config = dict(
    experts_per_token=2,
    normalize_top_k=False,
    routed_scale=2.83,
    num_attention_heads=4,
    norm_place='pre',
    norm_eps=1e-05,
    positions='rope',
    init_std_o=0.00415,
    optimizer='muon',
    learning_rate=0.00533,
    lr_mult_qkv=0.7,
    max_grad_norm=1.0,
    schedule='wsd',
    doc_mask=True,
)
Below are experts of layer 2 (counted from 0) of a mixture-of-experts language model. Rows are named router (the router's row for the expert), down (a neuron's output weights, with its number) and show model dimensions 0-255. Each number is 128 + 32 x the weight over its row's rms, rounded and kept within 0 to 255.
Before each expert's rows: "raises" lists some tokens whose logits its average output raises strongly, later layers aside. This comes from a sample of Wikipedia text that the model never trained on.

# expert 10
raises: "th,", "ter,", "I)", "bra", "hich", "nes"
router [109 179 154 107 175 145 148 156 115  85 148 107 162 123 170  89 176 159 158 160  90 176 173 160  95 103 141 104 144  92 142 113 143 138  96 146 159 168 156 170  73 139 122 121 162  82  99 102  76 136 179 102 100  86 182 159 120 162 117  82 157 159 176  84  99 151 121  94 118 159 171 188 108 146  81  67 154 118 174 165 102  78 102 170 126 105 140 173 118  83 161  99 131 114  85 154 163 148 177 172 131 111 142 177 148 153 177 179 115  98 105  90  91 179 104 162 127 145 137 178 158 145  97 175 135  95 110 102 145 172 122  96 134 111 157 180 186 158 147  86 152 134 175 104 157 157 141  72 142  93 147 128 125 125 147  81 166 163 100 152 101 184 137  88 146 139  85 146 159 174 118 125 162  84 183 112 118 111 107 143 132  99 110  92 108 183 170 100  75 139 102 103  81 129 171 100 107 113 166 137 135 170 109 149 130 180 111 135 165 100  84 129  92  96 124 154 120  76 170 153  80 176 113 114 105  73 106 110  81 115  85 143  98  76 114 139  87 172 101 113  86 167 154  77 176 136 146 134 173 129 151 171 154  82 133 104]
down0 [114 105 138 156  77  89 156 187 105 111 124 133 137 146 124 170 115 135  99 148 163 128 171 137  93 163 180  85 107 170 110 108  95 103 127 124 118 131 136 149 110  78 101 103 140 106 167 117 165 139  65 123  96 117  90 169 100 169 101 180  81 101 147 108 152 121 184 168 115  80 133 149  90 151 123  75 188 141 130 109 159 130 224 136 141 134 108 142 161  81 153 109 137 167 108 142 150 124 134 129 133 178 157 131 155  84 137 121  77  86  87 184  99 155 103 148  91 105 146 103 164 142 128  71 109  81  81  98 109 156 123 128 121  96 150 115 110 106 183 135 117 116 181 122  81 204 122 107  74 121 126 126 161 112 117 204 143 134 152 121 127 178  71 150  74 123 128 146 118 150 100 145  88  89 212 165 128 117 173 186 136 136 157 144 138 121 130 172  89 112 116 154 127 138 139 133 159 109 139 127 158 107 129  76 161 107 114 206  82 149 103 162 134 127 140 122 198 151 114 116 105 121 156 142 153 130 121 134 163 177 170 108 186 118 109 182 104 125 187 127 124 135 100  78 226 201 107  93 173 182  46 113  95 146 137 112]
down1 [147 103 103 161  71  47 185 122 102 168 192 120 122 130 114 162 110 168 125 110 125 147 140 154 146 123 147 171 151 133 138  85 145 117 129  28 146 104 116 172 157 127 101 109 132 132 107 167 109 148 109 102  90  59 129 190 151 116  88 135 151 140 120 151  82  76 105  55 161 187 133 153 142 112 134 149 154 136 126  70 118  93 138 127 136 137 140 160 141 183  82 119 100 144 147  46 145 136 121  88 134 154 106  96 118 163 137 143 123 103 137 153 141 113  87 176 114  79 134 132 133 156 137 140  98 120 124 143 159 125  77  23  88  62 131  98  49 145  68 100 126 134 165  45 118  90 115 174 156 114 121 125 151 146 153 121  77 138 111 144 161 139 150  91 111 121 159  79 110  78  92 108 130 117  98  73 191 135 105 159 117 111  45  68 111  89 132 144 140  81 110 105 104 158 111 127 136 172 161  80  96 147  97 180 139 136  83 105 153 113 131 164 121 153 141 128 135  93 185  73 106 133 124 109 138 103 127 163  47 114 126 133 115  82 142  86 128 120 125 126 146 130 174 154 145 102 167 194 129  94  97 127  83 158 112 172]

# expert 5
raises: " zone:", "ropoda", " (Gls)", "ly,", "ight:", "clus"
router [110 180 156 108 177 144 147 155 115  87 150 106 161 124 169  89 177 158 160 159  92 177 174 160  96 103 139 103 144  92 142 111 143 136  96 145 160 169 157 170  73 140 122 123 161  82 100 104  76 135 182 103  99  84 181 158 120 164 120  82 157 158 177  83  98 152 121  95 119 159 171 187 107 145  82  68 155 118 174 166 101  78 102 169 128 108 138 173 118  83 159  97 131 112  84 153 159 149 177 171 131 112 143 176 150 151 172 178 114  98 104  90  90 179 106 162 125 146 137 175 158 147  97 176 132  95 108 101 146 171 121  97 135 112 157 179 186 160 148  87 152 134 175 104 157 159 141  73 142  94 148 129 125 124 148  79 166 165 101 154 103 185 137  88 147 139  85 145 160 174 118 127 162  83 183 111 116 112 108 142 132  98 108  92 108 183 168 100  76 138 104 104  79 130 172 100 109 110 165 140 134 170 108 150 129 179 112 137 166 101  83 130  94  95 125 156 120  76 169 152  81 176 112 113 108  74 108 112  79 114  86 142  98  75 114 138  86 173  99 113  85 167 151  77 174 136 144 133 176 129 152 173 154  82 132 104]
down0 [161 122 122 120 120 102 102 122 126 194 120  92 101 116 135 123 144 171 144  94 154 106 117  90 112  91 145  80 132 126 165 134 117  86  78 127 114 109 162 165 129 175 156 153  95  76 118 131 168 104  88 133 130 152 111 125 119 125 127 156 132 130 146 155  82 200 145 120 124 100  74 153 105 144 186 129  96 105 193 117 137 117 203 218 183  90 131 138 131 101 173  70 129 188 178  86 138 166 144 173  98 118  83 117 117 111  95 116 123 122  88  94 145 124 135 155 100  87 165 121 117  98 110 141  76 158  85 150  49 136 214  99 148 124 155 172 150 144 193  95 117 149  52 190 141 140 158 112 101 161  98 107 105 148 161 124 174  74 144 132 149 119 105 174 165 194  84 155  91 120 213 100 186 155 102  69 123 157 177 105 112 127 136  84 147 174 171 187 155 148 115 125  92 120 150 109 116 171  84  82 100 174 157  84 120 128  97 118  88  94 109 103 132 106 153 110 171 107 161 111 131 139 126 151 126 128 183 113  95 132 115 145 190 120  70 135 166 130 126 108 163 112  64 153 119 134 119 107 170 153 149 142 108 109 156  92]
down1 [162 156  77 147  86 146 143  97 106 120 173 197 124  93 118 105 159  93 163 159 155 165 166 121 157  94 102 173 142 105 139 143 171 152 151 157 126 121 145 102 111  83 110 138  94 145 106 124 111 157 157 128  49  77 125 174 141 132 101  83 119 138 117  95 109 135 115 148 135 131 137 125 143 154  73 131 126  49 103 151 115 112 176 140 110 101 173  83 185 114 120 186 137 200 125 119 126 173 131 126 149 123 170 111 126 184 135 142 147 103 124  97 102 173 114 153 144 138 155 121 103 177 137 127 131 124 107 173 113  90 101 133 108 144 167  11 168 130  89 136 148 134 168  96  63 181 153 119  35  76 153 119 130 166 141 114 139 102 163 174 178 206 129 117 118  93  89  86 144  64 106 108  95 176 142 111 144  69 154 130 130 104  81 116 151 148 114 116 148  86  97 159  75 162 142 196 155 108 148 159  99 161  88 110 154 100 135 102  67 184 154 122  90 126 109 121 123  94 190  75 126 160 105 123 110 120 108 157  72 108 171 129 198 133 114 154 146  97  89 120 127 135 128 129 105 179 148 181  81 162 149 148 108 103  85 157]

# expert 7
raises: "\n", " and", "-", " in", ",", ";"
router [ 97 117 147  84 139  98 125 136 131 115 114  94 121  91 136 101 164 183 178 151  56 197 166 133  98 129 164 117 141 105 144  91 159  83  96  84 184 194 121 130  81 143 187 111 154 112 158 182 117 153 159 141 146 114 154 157 104 150 122 116 112 119 188 107  92 134 109 149  91 174 123 162 118 127  86  91 149 111 134 122 109 128 119 173 105 105 115 151 113 141 142 119 122 113  71  91 201 142 153 135 134  94 123 213 134 174 195 156  95 151 123 123 117 164 118 136 145 119 132 149 140 178  87 155 127  95 108  69 123 167  91 152 116  93 162 160 179 111 136 112 156 116 186 105 145 148 151 113 152 100 111 124 139 144 165 109 147 153  93 137 136 231 155 106 172 117 109  92 125 134 109 137 126  59 138 133 171 104  98 136 152  92  83 110 140 117 131 116  74 134 148  99  62 161 169 140 116  53 180 130  78 125 102 145 151 169 238 185 134 126 125 139 103 120 185 125  88  95 189 111  34 140 132 107 175  70 114 101 113 136 161 108 118  87 147 153 110 113  95  94  85 159 129  80 204 146 117 133 115 103 131 116 138 103 132 111]
down54 [100 129 114 143 122 125 163 107 130 123 120 133 146 192 141  73 155 140  75 171 168 165 135 186 128 139 150 132 105 117 144 120 149 112 103  88 149 144 128  88 133 140 107 161 158 127 139 165 191 168 100 158 155 125 119  90 112  87 139 103 168  95  48 170 121 131 101  32 145 131  81  86 131 173 152 134 146 155 120 137 100 185 116 159 175 163 189 164 193  91 150 125 106 162 139 120 155 138 163 114 113  84 106 148 144  92 117 161  90 124 145 137 121 103 170 174 101 146 191 108 118 141 170 172 170 130 120 128 177 109 171 142 153  99  94 165 137 128 205 101 168  99 105  94 135 154 121 102  78 113  92  74 134 129 115 109 177 148 100  92 139  97  47 106 115 139 124 130 109 115  94 163 159 109  71  92  87 117 191 134 131 108 147 137 127  76  94  85 168 170 105 114 184  97 146 115 193 160  68  93 109 174 141  91 113 156 126 101  70 123 154 113 154 141 132 115 166 117 156 145 213 125 155 116  93  55 168 150 143 120 113 139  74 148 126 193 107 104  89  88 108 123 138 176 208 105 110 138 147  73 135 168 122 136 117 105]
down55 [ 95 183 121 122 123 153 125 141 176 101 103 121  96 119 114  93 121 110 169  63 158 111 134 126 108  70 105 174 136 117 117 183 120 162 124 116  80 140 140  83 102  72 145 120 125 180 162 101 215  91 109 124 114  89  46  70 133 145 117 139  95  57 149  82 114 176 102 107 169 133 146 121 124 205 146 134 111 107  89 120 112 124 169 123  88 109 157 119  95  62 146 139 116 179 172 124 124 144 133 108  89 156 152 133 119 148 215 131  95 163  98 178  95 152 126 105 127 164 136 116 137 163  59 189 124  97 168 106 187  60 123 153 155 176 137 159 122  99 140 167 111 151  71 159 150 170 157 136 140 130 133 167 141 107 123  85 132 137 129 121  86 169 188 114 143  71 132  93  93  87 146 102  56 126  68 153  99  85 113 137 138 145  83 202 111 150 154  93 112 136 137 162 142  99 174 146 140 133 138 144  81 107 145 174 105 123 151 163  93 150 121  99 103 115 102 131 141 113 186 141  80 176 178  94 100 137 127 169 128 145  88 112 175  81  79 112 143  60 129 139 131 167 170 116 133 143 134  98 135  66 117  98 108 120 100  85]

# expert 2
raises: "s:", "aying", "akes"
router [110 181 153 107 176 145 147 155 116  86 148 108 160 121 172  89 179 159 157 161  92 176 174 160  96 102 140 104 144  92 144 112 143 139  94 143 160 168 155 171  74 139 121 122 163  82 101 103  76 135 180 102  98  84 181 159 120 162 120  82 159 156 176  84 101 152 120  95 116 158 171 187 105 145  82  67 154 117 171 163 102  78 104 170 127 108 139 174 118  84 160  98 130 111  85 155 162 152 177 171 131 111 141 175 148 153 174 176 113  97 105  88  89 178 104 160 125 147 138 174 156 148  98 172 134  95 108 102 144 172 120  95 134 111 158 181 188 157 147  86 150 134 176 104 159 155 141  74 142  94 146 128 126 122 147  78 165 161 101 154 101 184 137  87 147 139  84 143 163 175 117 126 159  84 183 110 114 111 108 142 130  97 107  93 107 183 170  99  76 140 103 102  80 130 169 102 108 110 166 140 133 169 109 149 130 180 111 134 166 100  82 130  92  94 123 158 120  77 169 155  79 177 112 113 106  73 106 113  81 116  87 144 100  76 116 139  87 172  99 113  85 166 155  78 175 138 145 132 176 128 152 172 154  83 131 103]
down0 [124 168  93 176 155 124  89 134 192 167  87 184 120  87 127 119 204 100 158 186 105 155 193 154  98 172 163 154 115 101 166  94 110 135  93 143 127 114 121  68 135 153  95 144 147 158 121  86 114 124  91 164 119 143 190  98 141 154 195  97 125  89 131 139  85 122 136 102 106 102 123 111 155  67 149 117 127 132 104 167 123 137  98 142  95 164 180 128 135 131  69  86 137 130 123 101 159 166 112  88 165 142 158 132 138 154  98 145 136 159 100 121 164 181 120 200  62 109 106  93 110 124 118 139 150  79 126 116  97 251 154 151  91 116 106 123 151  51 161 182 100 101 152 186 126  87 160 135 120 136 122 150 116 132  87 165  83 104 160  52 130 140  72 143  90  95 140 126 117 134 115 122 117  94 168 137  95  74 100  86 146  96  72  98 206 161 110 151  95 148 142 118 129 132 124 115 140 119 120  43 117 157 116  81 134 141 103 123 177 152  71 132 152 104 151 126 132 127 149 134 139 137 144 124  81 158 125  83 138 127 108 154  97 143 144 187 121 101 111 127 114 130 195 139 124 125 161 105 165 207 193 139 121  88 168 133]
down1 [121 195 135 146 125 144  99  81 125 136 136 191 135 140 121 111  58  94 195 128 126 175 170 107 154 163 148 134 132  95 203 126 167 125 146 155 146 146 152  62 106 106 160 173 137 139 121 105 107 192 118  86 132 172 103 155 167 168 143 181 122 166 111 132 110 131  94  81  79 158 131  73  84 124 156 155 153  73 108 112 100 111 136 124 117 125 156 114 100  73 154 146  87  79 151 189 146 144 141 107  93  74 134 132 112 191 110 129 166 178 109 168 170 129 155 124 106 140 144 173 130 109 128 157 148 133 124 131 188  95  95  88 139 137 105 148  73 146 135 100 136  98 128 239 141 146 108 110 120  71 160 110 141 157  96 147 195  74 119 102 164  79 143 136 164 111  84 100 105 121 164  74 139 170 115 157 124 161 113  59 122 119 151 178 108 105 102  93  93 163 125 108 138 109 110  78 118 144 144  71 137  89 120 159 144 166 137  37 176  81 141 153  64 146 146 113 149  63 112 132  98 144 112 136 178 151 112 176  91 148  63 161 135  66 103 134 164  88 136 141 167 128 137 120 160 161 124 102 151 112 154 135 174 126 140 114]

# expert 15
raises: "wards", "ography==", "s===", " Phylum:", "ings,", "ç"
router [110 178 154 107 176 147 148 155 114  84 150 108 162 124 173  89 176 158 158 161  91 176 174 160  96 103 139 105 144  90 142 113 144 138  96 146 161 167 154 170  72 139 122 123 162  83 100 102  76 136 182 105  99  85 180 158 122 162 119  82 159 160 176  84  98 152 122  95 119 159 170 189 106 146  82  67 154 117 173 166 102  78 101 169 127 107 140 174 118  85 160  99 131 113  86 153 163 150 177 172 130 114 141 176 149 152 176 178 113  98 104  89  89 178 106 160 125 145 139 174 158 146  98 176 130  93 111 100 143 171 121  97 134 112 157 181 187 157 148  85 152 132 175 106 157 160 140  74 141  94 147 128 126 123 148  80 166 164 100 152 104 184 137  87 147 139  86 144 161 176 116 126 161  84 182 113 117 113 107 143 133  99 110  91 109 185 170 100  76 139 103 103  82 129 170 101 110 110 167 137 134 170 109 150 130 179 111 136 166  99  79 130  93  94 124 155 121  75 167 154  80 176 111 112 106  73 105 110  81 115  87 143  99  76 115 141  88 172 100 114  86 169 154  79 176 136 147 133 172 129 153 171 154  83 133 105]
down0 [172  97 135  85 124  98 150 164 104 124 105  80 151 111  79 152 128 102 135 132 115 125 121 110 112 116 117 117 129  75 148 129 114 141  96 143 124 114  79  77 137  51 153 121 133 118 106 116 176 144 194 104 121 107 164  70 162 134 125 155 140 104 140 150 138 137 137 114  95 128 131 122 109 151  86 159 164  70 140 182 178 141 142 138 149  61 146 133 114 124  94 157 117 175 169 161 151 143  93  82 137  77 140 158 142  94 158  95 202 161 117 148 149 141  37 115 181 181 174 154 122 149 153 116 122 131 121  81 123  70 168 162  92  62 160  97 170 114 163 162 107 134 139 139 104  63 121 144 116 135 137 141  91 160 120  97 101 173 100 139 177 119 110 125  61 110 119 118 188  79 163 182 175  93 165  96 175 139 137 175 122 157 130  90 142 127  79 121 127 149  99 133 104 157  80  93  64 171 119  72 156 135  99 181 101  93 166 145 132 138 172 135 118 147 180 120 175 116 141 103 125  65 136 130 127 118  99  75  86  65 124  49 107 130 124 113 161 119 179  92 115 126  86 137 132 156 135 166 225 145  80 129 112  59 150 127]
down1 [104  81  85 132 158 103 125  70  73  94 118 146 145  93 138 150 148 127 171 179 153  77 126 124 124 115 117 180 117 170 186 168 129 136 152 100 174 122  98 103 169 107 155  82 170  85  50 127 145 127 173 101 160 104 131  88 115 102 128 124 117  91 128 113 135 159 155 155 141  96 155 160 117 144 188 182 130 167  86 141 124 130 103 100  96 102  80 155 122 206 169 134  82 115  75 146 156 129 112 132 112 114 195  76 177  74 133 130  81 115 191 117 193 130 107  82 123 147  96 101 162 103 124  52 143  76  56  85  91 131 158  86  64 139 128 113 120  68 152 158 185 129 147  83 114 127  88 148 110 194 125  80 127 120 124 138 155 128 120 109 159 143 166  91 177 150 117 127 138 131 115 157  35 145 170 126  93 117 144 156 108 112 120 159 124 126 146 169  47 155 156 142 102 203 147 194 103  86 102 122 138 125 114 116 140 128 123 145 106 180 121 137  91 113 132 156 144 130 119 164 120 133 147  74 117 171  88 165 109 102 104 143 129  67 124 144  91 134 129 130 119 111 103 140  60 106 183 140 140 180  90 119 140 175 144 137]

# expert 12
raises: " (Gls)", "ely,", "ogen", "omet", "ight:"
router [110 180 155 107 176 144 148 154 115  85 150 107 161 125 169  90 177 158 158 160  92 179 175 160  95 102 139 105 145  91 142 113 143 138  93 145 160 167 155 169  74 140 122 123 162  83 100 102  75 137 181 104 100  84 181 160 121 162 120  82 159 157 176  82  98 150 120  94 119 158 171 188 106 143  80  68 155 118 173 165 101  76 102 170 128 106 139 173 118  82 161  99 130 113  86 153 162 149 176 171 131 113 141 175 148 154 175 178 113  98 105  90  90 176 107 161 125 147 137 172 157 148  97 177 134  94 110 103 145 171 120  97 133 112 156 180 187 160 147  85 152 134 175 104 158 157 142  73 142  94 147 129 126 121 147  80 167 163 101 153 104 183 138  88 147 140  84 144 159 174 118 126 161  84 182 112 117 113 108 142 132 100 110  91 108 184 169 100  76 140 103 103  80 130 171  99 108 111 166 140 134 169 109 150 128 180 111 136 167 100  83 130  92  95 123 155 121  77 169 155  80 176 113 114 108  74 107 113  80 113  87 145  99  76 115 138  87 172  98 113  85 166 153  77 175 138 143 133 175 130 152 173 154  82 134 104]
down0 [161 193 120 125 111  85 114 153 132 116  43  97  98 151  97  94 164 104 154 187 116  66 117 106 131 129  89 111 149 103 148 118 124 163  73 135  90 104 133 212 129  85 109 143 152  66 161 155  89 131 148 176 121 125 165  93 167  98 165 142  80  98 176  66 132  80  95 154 171 115 135 122 122 109 138 182 147 128 138 127 105 104 138 156 185 124 151 177 119 125 139  61  81 117 116  77  92  78 179  80 180  57  53 151 117 116 211 154 163  81  96 122 117 113 161 119  86 124 171  96 120 119 125 144 158 131 121 176 106 101 173  58 130  90  92 123 140 147  87 157 157 115 136 118 113 117 104  93 146 156  61 152 110 110 136 145 117  65  92 155  84 121  97 165 133 119 153 111 104 155 140 159 114 106 151 123 108 115 129 171 156 143 159 141 129 120 129 172 145  57 141 149 151 149  97 104 146 113 147 130  98 141  78 183 157 145 136  88 106 191 119 139  99  97 134 133 177 107 145 136 128 203 140 165 139 162 140 132 125 197  90 136  92 139 124 137 141 133  92 114 167 109 151 105 138 114 130  96 189 163 117  87 223 113 127 124]
down1 [100 148 122 139 159 156 146  69 138 100 143 143 176  98 157 148  83 141 127 124 126 141 130 124 116 144 213  86 160  78 123 101 140 123 127  84  98  94 118 100  73 135 176 122  97 130 100  76 158 180 101 181  90 129 134 128 209  97 113  79 108 120  73 118 123 185 128 149 111 162 135  85 100  94  90  94 154 144 114 154 178 112 142 114 152 131 106 110 104  78 127 118 120  81 137 109 176  75 125 176 150 169 119 158 137  93 110 163 119 103  79 151 121 122 117 111 100 169  33 125 106 131 178 120 138 118 184 116  68 145 194  78 132 160 111 113 184  98 124 154 133 142 132  98 175 137  51  80 112 120 131 162 168 143 110  78 126 108  66 137 128 207 135 140  55  88  81 108 125  90 152 149 155  91 140 159 129 183 121 201 160 146 124 169 157 175  73  81 188 122  86 168 105 127  87  72 100 127  99 147 116 139  92 133 181 135 180 139 141 140 144 153 130 106 180 141 103 169 140 134 151 115 121 127 144 132 149 134 124 144 100 129  94 160 149  73 116 175 108 137 150 142  97 137 197 172  96 157 165 159 172 155 163 143 108 126]

# expert 4
raises: "oster", " (Gls)", "erson", "kes", "ms", "born"
router [109 179 155 108 174 144 149 155 115  85 150 109 162 123 170  88 177 158 157 160  91 176 174 160  95 103 141 105 144  91 142 111 141 139  96 146 160 168 157 171  74 139 123 122 164  81  99 103  76 135 181 102  99  86 180 158 121 165 119  83 158 157 176  84 100 153 121  95 119 159 171 186 106 145  80  70 156 118 174 165 100  78 103 169 127 106 139 172 117  84 161  97 131 110  86 155 159 148 177 172 132 113 142 177 148 153 177 176 113  98 104  90  89 178 105 160 124 145 137 174 158 147  97 174 135  95 110 102 145 172 121  96 135 112 155 181 188 159 148  86 152 135 175 104 159 157 142  73 142  95 148 128 125 123 147  81 168 163  98 153 103 185 137  89 146 138  85 146 160 176 118 126 161  83 184 112 116 110 107 142 132 100 108  91 107 183 168 101  75 140 103 103  80 130 170 100 109 112 165 139 134 170 109 150 129 180 111 136 166  99  82 130  93  96 125 154 121  77 170 155  81 177 112 113 105  72 105 111  81 117  86 144 101  76 113 138  86 172  98 110  86 165 153  79 176 136 145 133 175 130 151 173 155  84 132 106]
down0 [131 205 126  80 105 141 169 125  99 113  66 182  77 131 162 135 115  82 119 135 103 138 121 123 109 166 164 163 147  91 125 110 103 155  93 125 119 115  69 113 138 134 113 101 123 130 114 113 129 145 197 107 106 180 113 177 133 130 133 155 156 134 144 179 135  85 116 113 151  16 154  98 100 155  75 168 104 117  56 102 175 170 114  71  94 140 163 144 140  61 148 133 105 151 149 107 188 121  79 122 130 115 113 173 144 119 100 198  84 143 181 140 112 127  82 116 101 109 101 137  97 123 123 121 160 125 205  96 131 151  70  71 134 148 109 123  96 130  99 169 112  86 187 134 148 143 148 144 135 119  63 137 149 184  90 105 104 116 109  91 136  82 134 118 217 115 155 128  75 120 169 136 140 130 171 181  88  65 112 160 127 104  95 121 148  67 116 125 136  84 136 123  98 167 159 117 168 130 119  88  83 100 142  77 135 130 125 101  97  94 122  66 114 143 169 137 143 175  83 193 159 112 154 140  74 143 113 144 141 131  97 122 150 116 193 144 116 123 135  51 176 114 157  80 179 127 136 111 106 140  92 124 130 129 111 163]
down1 [113 172 115 124 219 141  55 144 131 128 114 143 159 195 138 143 169 117 108 143  95 149  98 132 126  98 167 141 156 117 121 140 115 138 155 165 107 111 123 168 169 140 151 147 124 173  95  78 175 121  85 133  99  76 129  90 141 196 141 132  98 153 154 112 152 173 203 109 141 112 124  85 151 145 135 197  85 163 123  77  92 142  87  57 112 152 156 119 135 118 152 133 167 144 109 139 106 121  75 104 110 131  92  74 115  54 170 134 182 140 133 128 145 204 164 138 123 132 135 195 162 113 131 181 120 119 137 114 149  92  92 160 115 129 116 117 102 140 138 147 118 162 150 126 105  94 110  98 154 137 177 108  78 106 124 101 165 145 197 145 139 103  86 116 193 123 137  71 119 111  90 115 112 120 131  86 144 164 140 118 193  75  96 124 109 122  88 134 194 144  59 156  74 161 144 158 153 130 102 125 106  96 109  72  85  99 104 145 181 124 104 112 167 131 142  89 121 106 134 152 138 165 171  80 149 114 177 157  77 151 118 102 129 142 145  94 119 182 110 124 162 119  89 129  97  89  46 163  54 166 155  96 195 147 152 155]

# expert 13
raises: " Phylum:", "|---|---|---|---|---|---|---|---|", "et.", " (Gls)", " Years:", "ney"
router [109 179 156 108 176 144 148 154 117  86 151 108 163 123 170  90 177 159 159 161  91 179 175 160  96 102 140 107 143  91 143 111 143 138  96 144 160 167 155 169  74 139 123 122 164  82  99 102  76 137 181 104  98  85 181 158 119 163 121  83 160 158 175  83 100 151 120  94 119 159 171 188 109 144  80  68 154 118 172 164 101  79 103 169 126 106 139 173 118  84 159  98 130 113  85 154 163 150 177 172 131 111 142 177 150 152 175 179 112  98 106  91  89 179 105 161 125 145 137 175 158 147  97 175 134  96 109 103 145 172 119  96 133 110 157 178 186 159 147  86 152 135 176 105 158 158 142  72 143  94 149 129 125 123 146  82 166 165 100 153 101 184 136  86 147 139  86 145 160 175 119 126 160  84 183 113 118 112 107 142 132  99 108  92 107 184 169  99  75 139 103 102  80 130 171 101 109 110 165 139 133 172 110 149 130 180 111 138 165  98  81 130  92  95 125 154 121  77 170 153  80 176 112 112 107  75 106 110  82 114  85 145 101  76 117 137  87 173 100 113  84 166 153  80 175 137 143 132 173 128 151 172 155  83 133 106]
down0 [ 87 159 102 153 151  89 140 170 127  95 130  70  85 126 110 100 193  57 142 155 162 150 189  93  80 132 109  37 156 142 146 112 169 165 150 172 118  99 164 161 152 141 156  61  89 143 161 132 174 143 154 120 126  87 126 151 141 153 159 131  84  96 186 122 109 149 166 149 138  93 115 162 120 119 186 112 123  92 122  94  91 186 111 129 139 146  93 166 166 109 205 111 170 116 104 134 120 110  88 150 117 106  68 118 123 128 136 146 160 132 149 126 132 108 132 185 116 162 124 140 104 127 109  72  95  93 147  96  87 151 128 130 144 101 161 121  64 110  93 101 131 159 160 144  99 183 168 110 149  66 138  94 139  92 123 124 109 113  92 129 124 132 104 146 140  83  91  68  93 134 156 121 141 102  95 154 120  64  90 106 134 114 115  90  91  89 123 146 158  73  91  75 119 184 117 178 121 166 147 137  89 119  88 198 137  87 163 115 127 142 184  98 147 118 131 134 124  70  54  53 175 123 152 134 111 140 122 117  98 103 147 160 120  89 140  82 123 108 169 183 160 173 176 101 146 179  55 116 143 113 145 149  75 154 135  84]
down1 [130 148 174  95 133 128 161 127 141 177  94 164  97  91 132 146 175 147 125 133 132 144 151 134  99 134 144 112 135 112 165 179 124 150 117  93 154 133 130 113 130  70  63 140 127 111 129 113 128 110 124  78  72 183 157 132 125 129 127 148 117 108 113  64  71 157 124  74 113 137 141 149 125 140 109 158 175  79 199 154 144 119  71  98 123 168 105 110 183 103 112 119 121 136 133 143 145 141 174 123 182 178 177 140 136 133 102 136 124 107 173 101 116 105 134 140 121 159 177 144 171 103 154 168 169 110 167 121 128 118 133  83 109 212 128 108 134 160 152  76  79  74 118 167 132  78 178 205 139  84  70 125 131 129 121 143 117 119 130 105 167  39 128 179  91  83 121  66 156 159 189 141 137  48  79  93 127 140 135 145 104 121 141  73 141 133 127  97 120  89  95  96 120  82 172  83 167 135 103  73 120  77 179  96 108 134 150  71 180  65 151 113 124 125  85 111 146 140 126 161 107  98 118 110 215 112 155 113 165 109 108  93 108 112 168 148 176  95 115 174 105 187 142 139 168 150 109 212 104 112 157 142 166 100 116 135]

# expert 11
raises: "ity:", "th,", "stan", " Phylum:"
router [109 180 156 109 175 145 148 157 116  87 150 107 161 124 169  88 176 161 157 160  91 179 174 160  93 103 141 104 144  92 143 111 143 138  96 145 161 168 155 170  72 139 123 124 162  83  99 102  76 135 180 103 100  86 181 159 119 163 119  83 160 156 176  83  99 150 122  95 119 159 169 189 108 145  82  68 154 118 173 163 101  78 101 170 126 106 142 173 119  82 159  99 130 113  85 154 162 149 177 171 129 110 142 177 150 152 175 178 113  98 104  90  91 179 106 161 125 144 137 174 156 148  97 175 135  94 108 102 146 171 119  96 134 111 158 180 187 158 148  86 150 133 177 105 158 158 142  72 142  93 147 127 124 124 148  80 165 162 101 153 104 185 136  87 145 138  87 145 160 175 118 124 159  83 183 111 119 113 107 141 132  98 107  91 106 185 170  99  74 140 104 103  79 131 170 101 108 111 167 137 133 169 110 147 129 179 112 135 166  99  82 129  92  96 126 151 122  76 169 154  81 177 113 115 108  74 105 111  81 117  87 142  99  76 114 138  86 172  99 113  86 166 154  78 176 135 145 132 174 128 152 171 154  82 132 102]
down0 [103 134 157 166 108 102  93 127  95 135  89 178 198  86  97 116 139  56  83  88 131 156 127 210 159 143 137 137  93 143 184 145 140 139 124 127  93 114 138 173 134 121  99 186 120 178 113 122 151 108 111 145 161 199  84 174  77  83 126 142 103  83 146 122 141 145 152 157 168 141 130  98 123 103 145 145 126 141 168  74 109 145 139 136  81 169 135 136 106 104 108 114 118 141 180 104 117 104 197  94 131 184 114 101 215 170  88 116 149 152 132 101  86 153 103 114 127 160 135 172 154 120 136 132 154 154 137  80 132  99 143 160  81 167 109 162 170 246  86 148 105 102 156  85 122 141 135 148 119 115 134 176 142  87 123 138 128  98 114  99 161 124 122 178  70 119 154 147 141 135 145 135 112 188 118 159 126 144 169 145  91 137 145 130 145 159 124 144 103 138 117 100  99 164 119 151 138  73 147 196  75 129 116 200 131 164 118  90 104 116 100 110 138 136 140 120 103 156 157  99 207 118 168 137 171 187 173 162 122 158  78 108 143 145 179 122  50 141  72 164 122 110 113 131 145 122 151 141 155 109  58 116 193 190 108 166]
down1 [ 92  65 103 120 128 135 107 134 154 118 152 124 101  95 122 105 120 169 160 124 149  89 180  65 139 144 128 132 142 105 145  98 169 103 139 164 140 149  92 125 108  88 142 110 164  81 102 106  66 124  96 104 163 129 162 136 115  82 171 131 176 175 173 112 129  97  94 129 131 118  44  81 109 137 154 120 167 170 119 116 136 163 114 128 147 108 123 144 123 119 147  99 117  97 122  99 125  95 137 100 101 101 100 146 143 138 152 140 100 102 139 152 111 161  28  80 131 129 135 133 155 208 117 110 151 106 148 126 130 151 114  71 102 138  79  75  83 140 137 191 112 120  91 134 103 149 196  78 176 145 154 156  79 130 128 168  91 160 165 101 172 127 105 174  91 128 118 125 172 121 157  87 107 149 130 196 147 137 110 181  89 109  91 141 115 151 186 123  73 100  95 151 103  91 196 127 108 149 109 117 180  96 151 139 144 143  89 125 152 189  89  84  71 149 134 135 133  66  84 150 108 116  55 120 138 170  66 131  86 148 154  42 149  92  96 151 164 101 166 163 126 195 101 140 138 139 166 162 166  77  91 195 162 146  97 134]